{
  "n_layer": 20,
  "d_model": 384,
  "n_experts": 16,
  "experts_per_token": 2,
  "d_expert": 192,
  "d_shared_expert": 0,
  "activation": "gelu",
  "moe_layers": [1, 3, 5, 7, 9, 11, 13, 15, 17, 19],
  "router_score": "sigmoid",
  "normalize_top_k": true,
  "routed_scale": 1.0,
  "balance_loss": 0.000323,
  "balance_bias": true,
  "n_groups": 4,
  "groups_per_token": 1,
  "init_std_router": 0.0351,
  "lr_router": 0.000325,
  "n_head": 4,
  "n_kv_head": 1,
  "head_dim": 96,
  "vocab_size": 6707,
  "norm": "layernorm",
  "norm_place": "pre",
  "norm_eps": 1e-05,
  "positions": "rope",
  "rope_base": 2790.0,
  "rope_fraction": 1.0,
  "qk_norm": false,
  "attn_scale": 0.102,
  "tie_embeddings": true,
  "parallel_block": false,
  "init": "uniform",
  "init_std_qkv": 0.0163,
  "init_std_o": 0.0,
  "init_std_up": 0.0163,
  "init_std_down": 0.0,
  "optimizer": "adamw",
  "lr": 0.00118,
  "lr_mult_qkv": 0.4,
  "beta1": 0.95,
  "beta2": 0.98,
  "lr_head": 0.00578,
  "grad_clip": 1.0,
  "warmup_steps": 503,
  "schedule": "wsd",
  "decay_fraction": 1.0,
  "decay_shape": "linear",
  "final_lr_fraction": 0.0,
  "batch_tokens": 65536,
  "seq_len": 1024,
  "doc_mask": true,
  "train_tokens": 455900000,
  "steps": 6957,
  "dataset": "wikipedia_en"
}
Below are experts of layer 15 (counted from 0) of a mixture-of-experts language model. Rows are named router (the router's row for the expert), up (a neuron's input weights, with its number), down (a neuron's output weights, with its number) and show model dimensions 240-287. Each number is 50 + 12 x the weight over its row's rms, rounded and kept within 0 to 99.
After each expert's rows: "comes after" lists some tokens at least twice as common just before its tokens as in all text; "mostly gets" lists some tokens that are sent to it at least half of the time. This comes from a sample of Wikipedia text that the model never trained on. Tokens count by the router's weight.

# expert 1
router:67 71 63 44 45 56 55 75 55 34 39 51 48 35 68 32 47 54 30 48 67 48 57 62 47 62 51 58 61 58 58 45 37 51 71 39 43 21 62 59 55 46 38 67 59 52 60 62
up0:58 52 43 65 49 38 50 60 30 48 39 52 56 33 40 60 49 30 45 63 49 27 85 47 43 39 55 57 44 56 59 52 30 60 45 63 35 50 56 76 35 61 56 60 43 37 48 63
down0:28 55 41 45 53 59 49 46 53 44 19 64 68 58 65 46 48 64 52 57 60 33 41 36 56 41 54 57 50 46 61 24 40 57 67 42 45 52 28 29 57 40 47 56 51 47 53 42
up1:49 60 58 41 47 65 55 50 45 66 56 42 57 59 60 70 64 45 44 62 39 66 53 52 39 37 48 68 61 81 65 60 27 72 56 57 48 48 42 63 39 31 47 42 43 44 49 59
down1:47 35 64 58 60 35 71 49 46 54 41 42 78 63 39 50 50 57 49 49 70 46 47 37 51 54 58 53 26 47 51 46 47 60 52 39 76 35 33 52 42 52 46 44 60 35 33 58
up2:51 52 54 50 49 42 49 70 50 41 36 42 43 23 36 53 54 71 41 58 56 73 54 52 32 40 73 43 50 73 39 56 20 52 51 41 22 53 49 67 66 61 53 63 58 64 43 61
down2:41 59 61 51 52 48 67 60 47 70 68 20 43 59 63 44 53 48 29 50 51 45 41 58 63 37 38 38 36 55 57 43 40 41 48 58 57 43 68 36 38 64 33 45 34 29 65 36
up3:54 53 55 58 53 65 32 55 37 30 58 31 54 37 78 76 51 77 51 50 31 41 56 61 22 55 56 46 30 46 45 44 50 67 66 68 39 53 58 59 57 68 47 73 56 61 55 53
down3:54 36 70 56 52 33 35 61 38 56 48 56 59 38 74 55 51 33 28 44 42 29 52 38 53 56 41 37 71 49 38 56 53 51 44 52 60 37 44 45 62 47 46 59 26 55 35 54
up4:39 66 50 45 44 79 42 43 31 23 63 57 56 15 56 48 47 73 20 33 46 28 46 55 57 67 52 47 38 48 60 63 48 64 47 34 43 44 34 58 43 66 77 55 43 44 75 54
down4:45 34 46 61 39 32 62 32 71 58 60 39 44 45 43 47 46 34 57 78 41 63 47 61 51 58 51 42 65 55 55 28 71 62 55 37 69 31 46 34 45 53 39 41 44 59 53 58
up5:51 57 56 78 61 53 37 73 46 39 42 36 50 57 30 65 71 42 61 50 44 50 47 43 39 48 51 59 47 78 57 44 28 45 69 39 41 41 46 74 60 42 63 37 45 60 45 50
down5:50 18 43 70 19 65 49 39 56 61 48 51 56 35 50 43 40 55 30 55 73 53 62 68 39 50 53 33 45 64 50 59 37 56 38 40 48 54 33 36 59 33 37 32 39 44 51 52
up6:30 54 42 40 67 45 57 71 41 34 43 47 61 54 66 34 48 43 41 47 69 36 59 45 51 83 53 33 64 64 64 59 56 46 67 39 59 55 53 41 25 42 42 59 50 68 61 58
down6:35 35 58 49 76 55 49 45 49 52 37 53 64 55 48 35 24 39 67 59 70 53 15 56 63 60 53 44 53 48 36 39 51 66 64 68 46 51 45 48 48 77 64 58 39 56 57 61
up7:58 48 47 27 64 49 40 47 39 33 63 50 43 32 41 55 56 57 46 73 53 48 46 64 36 56 40 62 63 59 41 41 37 36 53 64 58 38 42 73 52 36 23 67 66 48 33 68
down7:50 87 65 38 41 25 30 45 46 50 51 51 43 49 58 51 59 45 52 60 55 48 38 48 77 41 47 49 53 68 53 50 61 34 56 44 48 63 50 76 64 37 53 30 55 66 65 45
up8:46 70 26 58 66 52 54 60 40 51 80 36 53 61 51 47 45 52 38 50 50 56 37 65 38 48 29 54 45 38 61 35 56 59 67 28 60 35 49 52 49 46 50 64 46 59 54 60
down8:55 43 64 39 20 32 67 38 47 56 35 27 60 56 74 55 70 54 62 30 33 27 66 51 60 55 46 57 59 60 62 59 45 33 33 49 66 54 55 57 57 56 46 54 48 43 50 45
up9:71 41 55 48 39 50 66 71 37 48 58 64 54 16 63 48 64 60 63 64 69 25 57 62 73 56 43 46 49 16 65 56 41 38 58 36 55 49 33 58 43 60 45 74 58 55 65 72
down9:67 53 78 42 39 43 51 59 39 32 55 56 56 51 46 67 46 56 47 41 50 28 40 57 56 55 21 56 36 49 47 53 47 22 50 48 75 41 47 25 65 65 58 43 64 31 56 51
up10:50 40 58 54 51 48 60 35 43 46 25 50 54 41 44 47 61 43 45 63 21 40 44 61 40 65 34 47 44 46 50 46 41 69 45 37 64 39 49 42 33 36 41 53 52 53 72 65
down10:64 48 60 49 43 64 55 39 47 61 35 50 63 63 59 50 56 51 57 54 66 40 51 47 59 63 26 50 43 38 74 67 35 32 50 37 51 32 22 52 52 56 50 50 43 50 38 53
up11:42 50 54 64 53 62 53 48 35 49 39 53 61 20 64 52 50 47 35 84 40 33 52 49 29 55 54 75 31 42 45 64 67 57 61 57 44 49 57 41 47 62 33 60 73 51 62 55
down11:42 49 33 47 50 50 44 37 63 40 55 30 60 54 50 44 61 54 38 48 37 50 46 72 59 45 24 43 57 67 40 45 54 61 35 53 40 39 69 58 52 58 38 45 52 62 47 47
comes after: " ", "1", "–", "3", " W", " League"
mostly gets: " Democratic", "weight", " MPC", " pro", " Republican", "!"

# expert 9
router:30 52 47 52 68 54 39 71 55 32 47 60 53 45 68 42 60 51 50 67 56 55 51 70 30 64 38 54 46 53 38 51 55 65 36 48 64 57 57 63 43 52 28 61 51 59 40 44
up0:65 47 44 65 67 57 52 64 70 44 45 54 64 39 48 51 60 65 30 57 58 42 49 59 48 50 43 54 60 43 44 64 69 59 54 61 23 49 44 72 59 50 54 47 48 36 42 63
down0:45 59 45 66 80 44 50 60 37 42 61 67 62 56 43 41 53 69 22 53 58 60 46 37 58 50 62 66 43 30 56 38 69 33 63 45 39 56 55 36 59 58 73 37 59 50 58 61
up1:47 55 46 59 52 57 44 60 39 45 51 50 30 44 70 41 32 35 45 41 46 53 43 46 34 34 49 55 37 63 72 63 43 58 53 50 42 56 54 51 55 31 45 67 54 54 28 55
down1:69 52 60 47 23 53 48 49 45 29 26 60 41 41 55 36 40 43 46 43 60 65 58 71 48 51 52 09 52 36 54 64 31 31 53 40 49 57 61 65 43 59 21 59 40 57 53 47
up2:37 49 51 53 53 49 70 56 45 55 55 46 71 53 58 38 35 36 55 38 66 50 54 63 31 62 42 44 53 63 39 46 50 53 41 51 59 60 59 70 42 54 43 59 33 53 75 56
down2:41 43 57 46 61 50 43 61 44 60 45 51 64 60 54 62 49 50 55 40 34 42 55 66 61 48 59 52 61 50 48 53 45 57 25 41 81 57 44 46 62 63 57 57 55 55 67 46
up3:60 58 30 59 56 30 73 70 50 45 70 44 39 43 50 48 58 51 62 66 74 48 63 33 67 38 33 62 48 64 66 49 41 55 54 71 52 49 66 68 62 58 90 36 49 50 41 56
down3:65 32 48 76 32 53 50 41 67 60 39 76 59 62 42 45 24 56 51 62 29 59 41 51 48 43 68 56 75 59 53 62 55 43 72 47 38 33 53 55 33 45 58 38 42 51 57 50
up4:39 64 54 44 56 64 57 57 51 22 23 56 39 45 30 42 70 60 61 81 77 31 62 45 38 45 48 43 52 38 44 50 36 69 56 62 69 56 55 65 59 54 39 46 53 24 55 63
down4:48 53 52 54 49 40 48 51 38 38 62 34 56 40 47 53 67 34 49 64 44 47 57 52 42 48 57 59 50 36 25 57 66 52 29 34 58 43 24 64 46 29 43 37 43 45 58 62
up5:49 54 60 39 60 33 47 31 55 52 68 49 61 63 45 37 51 45 36 70 45 40 49 60 41 61 45 58 62 55 47 62 58 64 44 45 36 43 50 40 53 45 42 50 52 37 50 80
down5:56 56 43 60 62 56 44 40 58 30 45 39 43 60 31 41 39 44 49 63 61 29 82 48 30 62 62 58 48 49 43 33 34 38 46 48 46 53 58 40 39 62 46 47 53 64 60 40
up6:42 59 43 42 67 64 54 46 41 45 51 59 55 54 36 55 94 53 63 63 39 42 43 31 28 40 46 57 47 48 55 67 44 60 49 58 56 50 38 64 72 65 49 47 55 56 36 51
down6:37 50 41 52 57 62 39 49 31 58 46 55 55 59 41 39 56 43 38 37 34 50 49 55 47 53 39 57 39 42 22 61 56 54 50 18 50 53 77 62 52 53 42 42 52 53 42 47
up7:52 49 45 50 36 71 49 85 47 51 58 73 45 58 58 43 53 58 33 55 47 49 57 54 39 31 68 58 53 40 69 51 56 45 57 66 47 52 46 65 41 47 58 61 51 52 50 53
down7:55 57 34 10 45 51 50 46 52 29 40 73 48 43 49 58 45 45 56 30 42 55 67 51 54 50 59 50 74 45 35 36 51 60 44 53 32 54 42 61 62 51 58 65 46 54 62 60
up8:63 46 45 43 63 77 71 45 53 37 65 31 63 58 72 54 54 47 58 53 37 40 54 48 40 60 64 60 45 53 51 43 51 63 43 66 50 38 20 63 34 52 40 69 53 32 68 46
down8:40 55 51 64 59 59 58 67 55 35 57 52 58 55 42 41 65 32 39 53 27 67 62 40 77 53 32 46 63 43 70 38 61 55 46 58 50 40 19 37 29 50 42 36 57 67 66 27
up9:27 62 46 45 56 51 56 35 50 45 45 46 57 50 66 54 57 54 53 38 38 31 52 71 33 69 50 38 48 43 30 46 68 57 56 56 56 28 45 49 59 70 48 63 42 53 44 52
down9:55 40 51 52 67 70 52 60 50 56 45 61 61 43 69 44 30 61 50 28 43 55 45 72 55 59 49 66 56 48 44 37 48 49 42 37 44 47 63 59 31 74 56 56 58 47 29 56
up10:34 45 52 43 31 28 33 34 59 30 54 48 59 30 48 68 50 74 49 71 63 40 68 42 37 67 38 48 53 37 66 60 42 60 52 53 68 38 31 49 49 34 59 49 58 27 73 51
down10:52 39 69 76 46 41 21 60 69 57 60 51 61 67 66 59 43 69 34 73 59 46 52 67 54 43 42 46 36 39 53 44 60 46 35 26 58 52 61 40 38 64 53 52 64 48 64 47
up11:46 55 36 42 57 65 46 59 61 34 67 44 48 31 59 57 46 49 59 63 61 38 62 55 26 44 57 60 57 52 61 66 44 40 30 47 38 57 52 58 64 44 52 46 56 62 63 61
down11:37 59 59 36 21 40 50 49 54 54 55 53 50 65 45 58 61 16 22 41 51 71 53 57 38 45 68 18 66 63 42 65 41 65 45 39 48 51 40 67 50 52 25 56 33 41 57 52
comes after: "1", "2", "9", "3", "7", "5"
mostly gets: " Synonyms", " Clade", " returned", "—", " conn", " died"

# expert 8
router:44 63 42 57 67 51 48 54 32 42 29 45 56 55 37 55 66 69 59 61 50 29 56 38 42 63 48 68 44 50 49 67 38 43 35 54 38 27 34 41 37 54 38 77 71 52 53 74
up0:55 48 66 42 46 42 49 57 35 43 30 61 55 33 58 78 44 47 36 37 55 39 57 48 52 71 57 47 52 46 46 38 50 40 52 62 46 50 51 54 53 64 50 52 49 47 76 47
down0:42 56 55 72 72 64 55 28 54 61 46 43 48 48 51 56 43 65 47 71 51 64 46 84 48 47 42 63 50 53 53 56 52 47 72 42 76 54 44 50 54 48 60 39 42 58 38 61
up1:51 66 45 54 60 45 66 47 53 32 58 40 84 76 48 61 58 64 65 60 31 49 59 59 38 57 36 59 56 49 39 84 38 39 38 42 38 25 59 40 61 66 44 52 63 41 68 49
down1:72 53 60 40 42 37 68 59 24 62 61 42 53 23 63 60 63 22 30 41 51 55 61 49 76 64 78 52 36 29 54 53 46 50 60 51 33 44 50 56 66 46 33 48 30 58 62 28
up2:28 55 61 44 56 49 40 35 50 43 48 53 43 46 40 47 64 41 40 73 52 53 66 53 40 68 46 64 56 41 57 39 66 58 31 43 53 40 38 52 35 38 39 69 56 39 72 34
down2:60 60 67 41 44 64 52 46 49 40 42 33 42 55 50 41 62 41 31 48 52 71 32 55 55 44 50 62 37 65 64 45 56 24 31 46 53 66 59 52 61 53 54 60 49 66 34 42
up3:55 67 48 71 69 58 48 71 56 42 46 43 69 56 49 45 61 43 51 57 32 54 60 63 21 73 59 68 66 51 70 50 41 39 55 55 33 55 41 40 42 41 44 60 65 62 54 54
down3:59 51 51 69 40 51 45 44 45 55 57 51 39 27 52 59 53 50 64 69 49 40 58 71 52 50 54 51 44 68 43 66 24 63 57 55 54 49 52 63 49 59 46 48 60 36 43 47
up4:52 57 56 76 48 52 55 73 54 38 32 48 50 42 44 47 39 44 26 44 55 36 61 58 42 63 66 47 50 47 67 54 61 63 50 61 43 47 43 40 41 56 47 82 63 77 57 46
down4:68 54 46 76 23 52 38 48 63 23 56 47 58 53 57 62 45 44 65 43 35 37 57 45 49 43 28 52 50 68 67 74 56 57 38 50 64 57 57 60 47 52 42 47 49 72 47 46
up5:37 68 48 60 42 53 45 57 37 56 40 34 32 37 54 64 41 32 42 45 71 49 51 38 57 68 44 71 45 52 71 57 49 65 46 37 20 38 35 41 54 33 48 47 59 44 60 62
down5:28 50 75 76 75 53 39 63 53 77 49 63 43 31 57 64 43 43 64 39 56 51 34 35 52 56 53 62 59 45 59 54 59 42 32 48 42 48 55 57 50 29 50 51 37 83 49 51
up6:45 80 41 49 71 46 58 49 46 33 46 42 39 57 41 53 41 60 48 64 54 38 68 49 29 38 57 50 36 45 50 69 46 63 37 32 42 45 30 41 49 58 54 73 65 70 67 51
down6:50 56 75 49 54 50 52 51 42 62 53 44 43 38 41 84 43 77 38 68 26 67 43 38 72 33 54 63 63 35 19 50 46 60 58 45 71 35 28 33 49 58 62 67 63 26 31 45
up7:50 45 42 60 39 40 47 54 53 45 47 35 44 43 46 69 48 47 50 39 45 30 41 68 47 44 51 67 50 64 53 69 51 51 43 71 48 49 54 44 59 33 41 60 49 42 55 53
down7:72 38 49 44 76 66 40 38 50 48 43 61 45 45 60 42 47 57 50 33 49 63 41 30 41 45 38 62 43 24 41 52 59 42 60 37 51 62 54 34 41 57 58 51 49 69 58 51
up8:48 54 48 66 65 49 45 49 46 45 35 34 45 33 64 62 65 51 64 52 49 46 72 63 37 37 55 67 30 58 79 80 34 52 48 72 42 29 57 47 32 41 59 66 36 32 48 44
down8:36 44 52 52 48 57 44 35 56 50 63 61 42 72 64 26 43 45 46 54 53 46 42 63 76 76 39 44 24 47 39 50 34 39 34 51 38 43 67 33 63 32 56 43 60 66 68 41
up9:60 64 59 77 44 56 42 63 43 39 48 69 30 43 39 62 55 33 29 58 56 56 61 51 50 56 64 54 48 57 43 67 40 80 67 28 45 42 38 39 64 83 38 71 38 45 55 52
down9:44 54 58 43 42 63 47 36 51 35 77 50 40 40 72 62 48 51 44 70 39 41 58 33 44 55 57 46 52 25 58 46 48 49 62 53 55 46 50 47 58 40 29 62 49 38 49 45
up10:38 44 36 46 68 47 41 77 70 60 34 42 74 71 30 60 59 57 63 47 51 42 56 59 51 50 37 62 42 43 64 74 48 74 66 51 49 51 71 42 29 54 50 81 48 45 41 52
down10:55 41 71 44 44 56 34 60 65 51 69 50 54 62 29 42 42 49 50 54 67 41 44 69 69 63 38 58 28 27 62 50 42 35 54 33 40 59 57 86 27 36 54 37 54 60 33 53
up11:49 64 44 42 70 52 43 46 34 40 46 64 33 44 66 46 45 31 60 49 56 42 73 54 47 66 65 37 42 50 61 73 40 45 62 39 30 51 22 37 40 74 57 43 47 66 50 51
down11:59 35 59 40 76 69 52 43 67 43 66 61 48 54 66 63 57 50 40 39 55 41 58 41 67 76 37 27 75 43 59 57 69 34 45 46 42 42 31 59 35 66 22 69 47 64 39 26
comes after: "\n", " |", "'", ")", " M", "|"
mostly gets: " Charl", " Genus", " Hot", " Mad", " Will", "Personal"

# expert 4
router:48 63 50 50 54 53 71 53 48 39 63 40 51 59 63 33 56 53 54 33 36 44 62 57 41 52 32 67 46 62 56 51 54 44 43 63 53 44 49 48 37 64 51 84 56 55 65 63
up0:45 63 35 48 72 66 56 43 59 46 55 45 72 41 66 34 33 57 39 63 24 34 54 46 22 33 24 37 68 46 58 53 64 58 52 37 57 46 45 72 43 59 41 46 48 34 62 60
down0:49 55 61 44 22 41 36 37 84 43 68 38 69 43 37 50 53 47 34 65 57 50 43 34 57 44 52 44 55 47 51 42 54 40 58 36 74 61 27 49 48 48 56 42 52 54 44 45
up1:47 48 51 47 71 39 64 28 48 56 39 44 71 48 54 31 57 57 35 29 27 44 58 59 56 47 80 41 41 52 40 43 50 60 57 76 50 32 48 69 25 61 59 50 39 41 60 74
down1:52 35 61 46 50 42 50 47 47 66 32 34 66 54 64 62 33 38 73 61 49 57 51 33 51 17 54 44 36 54 54 55 12 66 47 37 53 40 54 36 36 46 46 61 53 61 57 32
up2:64 65 54 49 57 42 58 52 51 72 46 62 70 54 57 54 66 59 70 46 74 54 50 63 46 50 31 54 43 52 63 39 62 65 39 52 27 43 49 27 41 73 42 61 44 24 60 75
down2:43 80 39 45 42 66 45 56 42 60 17 42 44 45 25 42 59 41 48 51 64 38 17 62 53 46 74 50 57 48 67 10 47 50 33 62 71 34 30 53 36 20 56 45 58 51 38 34
up3:67 26 53 29 32 49 50 47 71 48 60 46 63 43 48 39 68 63 59 32 39 47 52 32 40 46 49 72 60 22 61 35 44 66 49 64 35 35 55 58 43 51 55 54 41 41 71 36
down3:36 58 58 46 55 72 43 49 31 53 49 61 44 55 49 49 54 56 38 29 70 46 79 63 58 27 48 73 64 61 49 57 52 58 59 47 52 48 72 47 41 67 29 45 55 51 45 57
up4:51 46 62 52 78 58 62 36 49 67 36 50 63 57 63 37 55 60 44 37 40 38 68 58 54 64 39 59 37 31 60 32 22 63 35 77 45 35 43 54 62 66 51 67 53 58 38 67
down4:45 49 17 74 59 60 46 65 32 56 42 30 51 39 41 51 75 62 46 62 49 60 47 45 57 46 76 48 42 53 45 50 43 60 63 55 69 48 57 55 54 50 66 51 61 59 49 63
up5:65 63 49 47 50 70 65 61 42 50 58 47 63 34 55 39 57 76 15 43 56 30 55 33 60 34 66 55 46 32 48 60 56 70 57 41 48 56 52 32 31 81 52 74 48 36 52 42
down5:42 44 66 44 47 48 50 63 43 51 40 33 62 38 43 37 24 47 55 54 45 56 44 43 48 36 63 32 42 33 41 48 38 56 26 44 38 57 43 44 64 39 59 26 39 64 47 50
up6:43 51 37 50 64 34 70 65 31 55 45 25 33 65 55 50 52 51 42 58 47 69 46 51 50 56 44 52 37 41 56 44 58 66 56 58 56 25 42 57 39 52 62 58 34 19 51 45
down6:35 61 56 26 69 55 56 30 60 66 32 58 56 72 51 59 33 39 61 27 32 43 48 30 56 49 60 56 43 35 60 28 33 43 32 58 50 57 51 74 57 51 64 32 46 64 43 35
up7:69 59 55 54 57 70 58 54 63 47 52 53 45 57 58 46 54 62 31 55 57 57 48 39 48 51 47 56 24 36 52 55 59 63 53 52 42 16 40 49 41 53 40 44 53 57 58 67
down7:47 41 49 39 37 61 49 50 50 47 41 60 54 60 65 49 45 52 48 48 37 64 58 52 50 37 70 32 34 41 47 49 43 45 50 55 28 51 53 46 57 41 31 52 42 45 56 66
up8:59 65 55 39 67 55 58 39 40 32 57 63 45 37 44 38 40 44 32 52 52 32 46 77 60 42 39 61 62 42 54 37 51 49 36 57 42 45 58 60 18 47 47 54 68 56 55 43
down8:53 67 55 87 38 41 39 74 32 41 46 53 31 54 58 59 42 57 65 57 62 36 28 34 32 45 79 54 54 39 34 48 68 53 57 50 54 43 46 48 49 43 43 40 42 43 45 58
up9:45 30 40 58 58 46 55 41 52 53 51 65 50 48 39 57 55 53 51 33 24 49 52 53 46 57 50 51 63 53 50 83 66 48 53 47 58 47 46 51 64 48 39 59 53 60 64 62
down9:46 50 46 56 36 35 43 43 59 25 65 54 42 30 72 72 26 37 79 45 65 44 59 64 48 54 31 46 56 42 37 59 42 58 65 42 32 44 50 35 40 55 72 41 56 51 56 49
up10:42 49 40 53 28 32 77 54 54 46 56 48 57 53 34 37 50 51 45 43 26 54 39 44 53 67 31 56 43 42 51 50 50 76 44 75 57 55 52 43 38 51 31 36 57 31 37 46
down10:48 49 50 54 63 22 39 41 62 35 46 29 43 36 48 50 45 52 40 38 55 59 54 50 60 45 47 38 53 52 61 49 66 65 58 54 62 45 53 59 57 48 59 54 60 63 63 29
up11:43 50 41 48 63 48 60 31 37 50 53 71 56 61 70 50 60 46 49 58 31 47 33 42 42 60 46 51 39 42 39 47 39 39 71 51 58 26 46 49 57 37 35 71 54 43 79 37
down11:30 69 57 48 49 66 43 71 39 65 47 52 57 61 51 34 43 50 44 66 66 49 38 53 43 45 55 55 34 54 35 52 54 49 23 40 53 48 36 64 61 51 64 33 48 36 69 43
comes after: " |", "5", "3", " of", " in", "4"
mostly gets: " JPL", " mi", "|---|---|---|---|", " Tour", "″", "|---|---|---|---|---|---|"

# expert 7
router:40 44 34 59 62 58 60 51 45 37 47 33 48 63 51 45 58 66 33 65 55 50 68 41 38 52 30 75 33 58 63 40 43 50 66 40 46 42 39 53 25 44 50 42 49 43 67 44
up0:58 73 41 55 28 51 52 67 36 47 46 53 59 48 61 36 69 46 40 54 65 62 54 52 62 40 68 49 25 34 61 45 39 43 53 55 49 47 56 63 25 60 41 51 50 51 53 40
down0:29 45 60 47 50 36 71 34 41 33 83 69 49 26 47 40 57 62 67 70 50 65 60 48 62 45 37 41 28 30 49 47 48 40 54 61 39 45 35 38 33 52 63 34 58 54 39 66
up1:32 43 52 51 51 70 35 43 45 51 52 51 33 56 43 54 41 61 36 65 61 49 45 54 66 63 49 73 47 55 55 69 53 83 53 50 53 56 58 41 20 68 45 39 39 37 55 56
down1:42 56 57 48 59 28 58 53 59 38 52 66 54 65 32 38 53 37 34 39 32 70 45 46 61 69 44 59 68 39 37 49 41 24 31 30 54 51 35 51 69 64 62 53 74 47 52 48
up2:62 51 34 25 50 53 59 38 31 69 74 59 60 51 50 54 58 55 57 55 25 34 47 62 46 35 40 47 33 52 39 54 45 70 64 51 46 40 48 67 49 32 33 58 59 24 62 67
down2:51 57 63 52 38 66 48 37 75 54 43 55 56 56 64 37 53 60 69 37 60 33 63 33 71 43 47 41 34 58 54 66 45 47 52 60 33 49 43 57 44 56 41 59 62 67 43 56
up3:51 51 47 39 65 81 41 55 59 29 44 38 50 61 35 34 57 26 39 45 53 42 42 55 46 69 66 63 63 42 60 61 54 37 54 64 30 73 46 56 49 59 37 75 37 39 57 33
down3:52 68 50 41 50 39 63 54 36 53 46 54 32 47 56 44 41 54 48 29 54 41 47 75 50 43 50 53 56 34 43 57 43 28 37 55 52 55 35 66 75 65 49 65 50 41 71 77
up4:58 59 58 27 61 44 48 46 48 37 54 61 60 45 39 36 67 58 29 68 56 49 67 79 33 47 60 58 67 40 68 54 47 54 52 56 30 54 32 73 18 46 58 50 56 36 46 50
down4:37 39 66 54 59 51 47 68 54 45 50 48 61 37 26 38 51 52 51 42 38 43 39 67 32 46 37 73 51 61 38 41 39 53 48 56 41 49 65 49 58 46 64 60 44 57 37 68
up5:39 26 57 64 59 48 50 47 38 53 49 60 40 62 53 57 50 47 46 51 22 39 58 47 53 54 43 72 48 58 46 61 38 60 57 72 41 45 52 46 64 36 40 58 59 51 39 59
down5:76 42 49 51 38 25 35 50 57 34 51 27 57 52 29 35 45 59 54 24 37 92 36 43 55 50 60 64 73 41 47 38 38 53 32 49 69 46 42 42 42 50 57 53 42 55 47 38
up6:44 66 75 43 66 61 40 56 49 54 73 51 57 27 58 43 54 63 58 41 52 62 61 53 53 45 54 38 61 40 64 30 26 26 42 60 29 03 53 26 38 63 45 45 61 27 44 30
down6:55 39 52 54 68 47 26 61 67 46 50 40 45 65 32 48 65 61 66 41 57 75 41 54 55 62 45 61 43 70 59 40 44 40 37 40 56 58 63 47 48 45 41 63 53 48 43 71
up7:51 44 42 67 58 46 48 57 50 59 50 68 63 53 60 40 60 57 48 49 43 57 55 47 51 18 43 43 37 23 39 51 52 65 52 67 54 44 56 60 48 63 63 59 46 33 55 33
down7:61 45 30 56 67 64 43 57 44 44 61 42 44 54 20 60 57 53 85 47 52 39 47 48 44 68 48 21 73 51 47 57 47 55 35 64 56 45 29 59 42 55 61 58 39 62 32 44
up8:50 44 41 43 41 66 52 25 65 40 58 49 67 49 46 49 72 55 23 52 50 37 43 50 55 54 46 58 39 49 41 58 59 53 57 55 41 55 54 53 27 45 50 56 52 59 48 47
down8:58 49 64 35 39 43 38 41 67 67 47 30 69 62 42 37 21 52 45 53 43 45 46 72 51 36 59 43 37 37 54 59 47 52 38 55 64 53 75 71 71 47 38 46 57 50 56 61
up9:37 39 52 69 49 58 54 60 48 55 61 61 49 25 55 67 39 46 38 43 52 25 59 46 54 40 50 66 58 32 62 53 51 69 46 60 50 43 37 75 32 33 41 46 35 40 66 73
down9:37 56 70 57 55 40 56 57 42 37 65 47 52 60 75 67 50 60 43 47 74 52 30 26 53 56 53 60 56 82 60 40 34 43 56 42 51 54 70 63 40 57 45 53 39 66 44 37
up10:50 67 52 69 47 53 44 47 36 59 47 68 52 49 53 37 50 54 49 65 54 44 51 42 29 36 43 78 44 44 48 52 70 59 48 55 61 38 64 61 42 47 53 28 60 45 53 48
down10:56 67 44 57 26 69 50 54 44 44 41 54 55 50 51 50 60 62 61 26 49 50 47 40 78 56 47 49 50 50 34 63 41 36 72 51 54 42 57 55 51 54 68 56 53 82 73 40
up11:25 60 64 68 70 60 49 59 51 62 44 48 51 19 48 46 43 42 39 60 59 30 55 53 51 64 67 40 55 42 54 53 69 63 57 35 36 52 38 57 42 79 41 51 55 54 48 68
down11:65 54 63 46 42 33 33 39 58 30 77 61 49 28 55 66 50 27 23 57 67 38 41 37 67 49 32 48 44 53 64 53 49 72 58 68 46 47 53 53 43 40 57 65 50 44 43 37
comes after: " ", " (", "|", " C", " \"", "=="
mostly gets: " JPL", " Ev", " gu", " ev", " Tri", "History"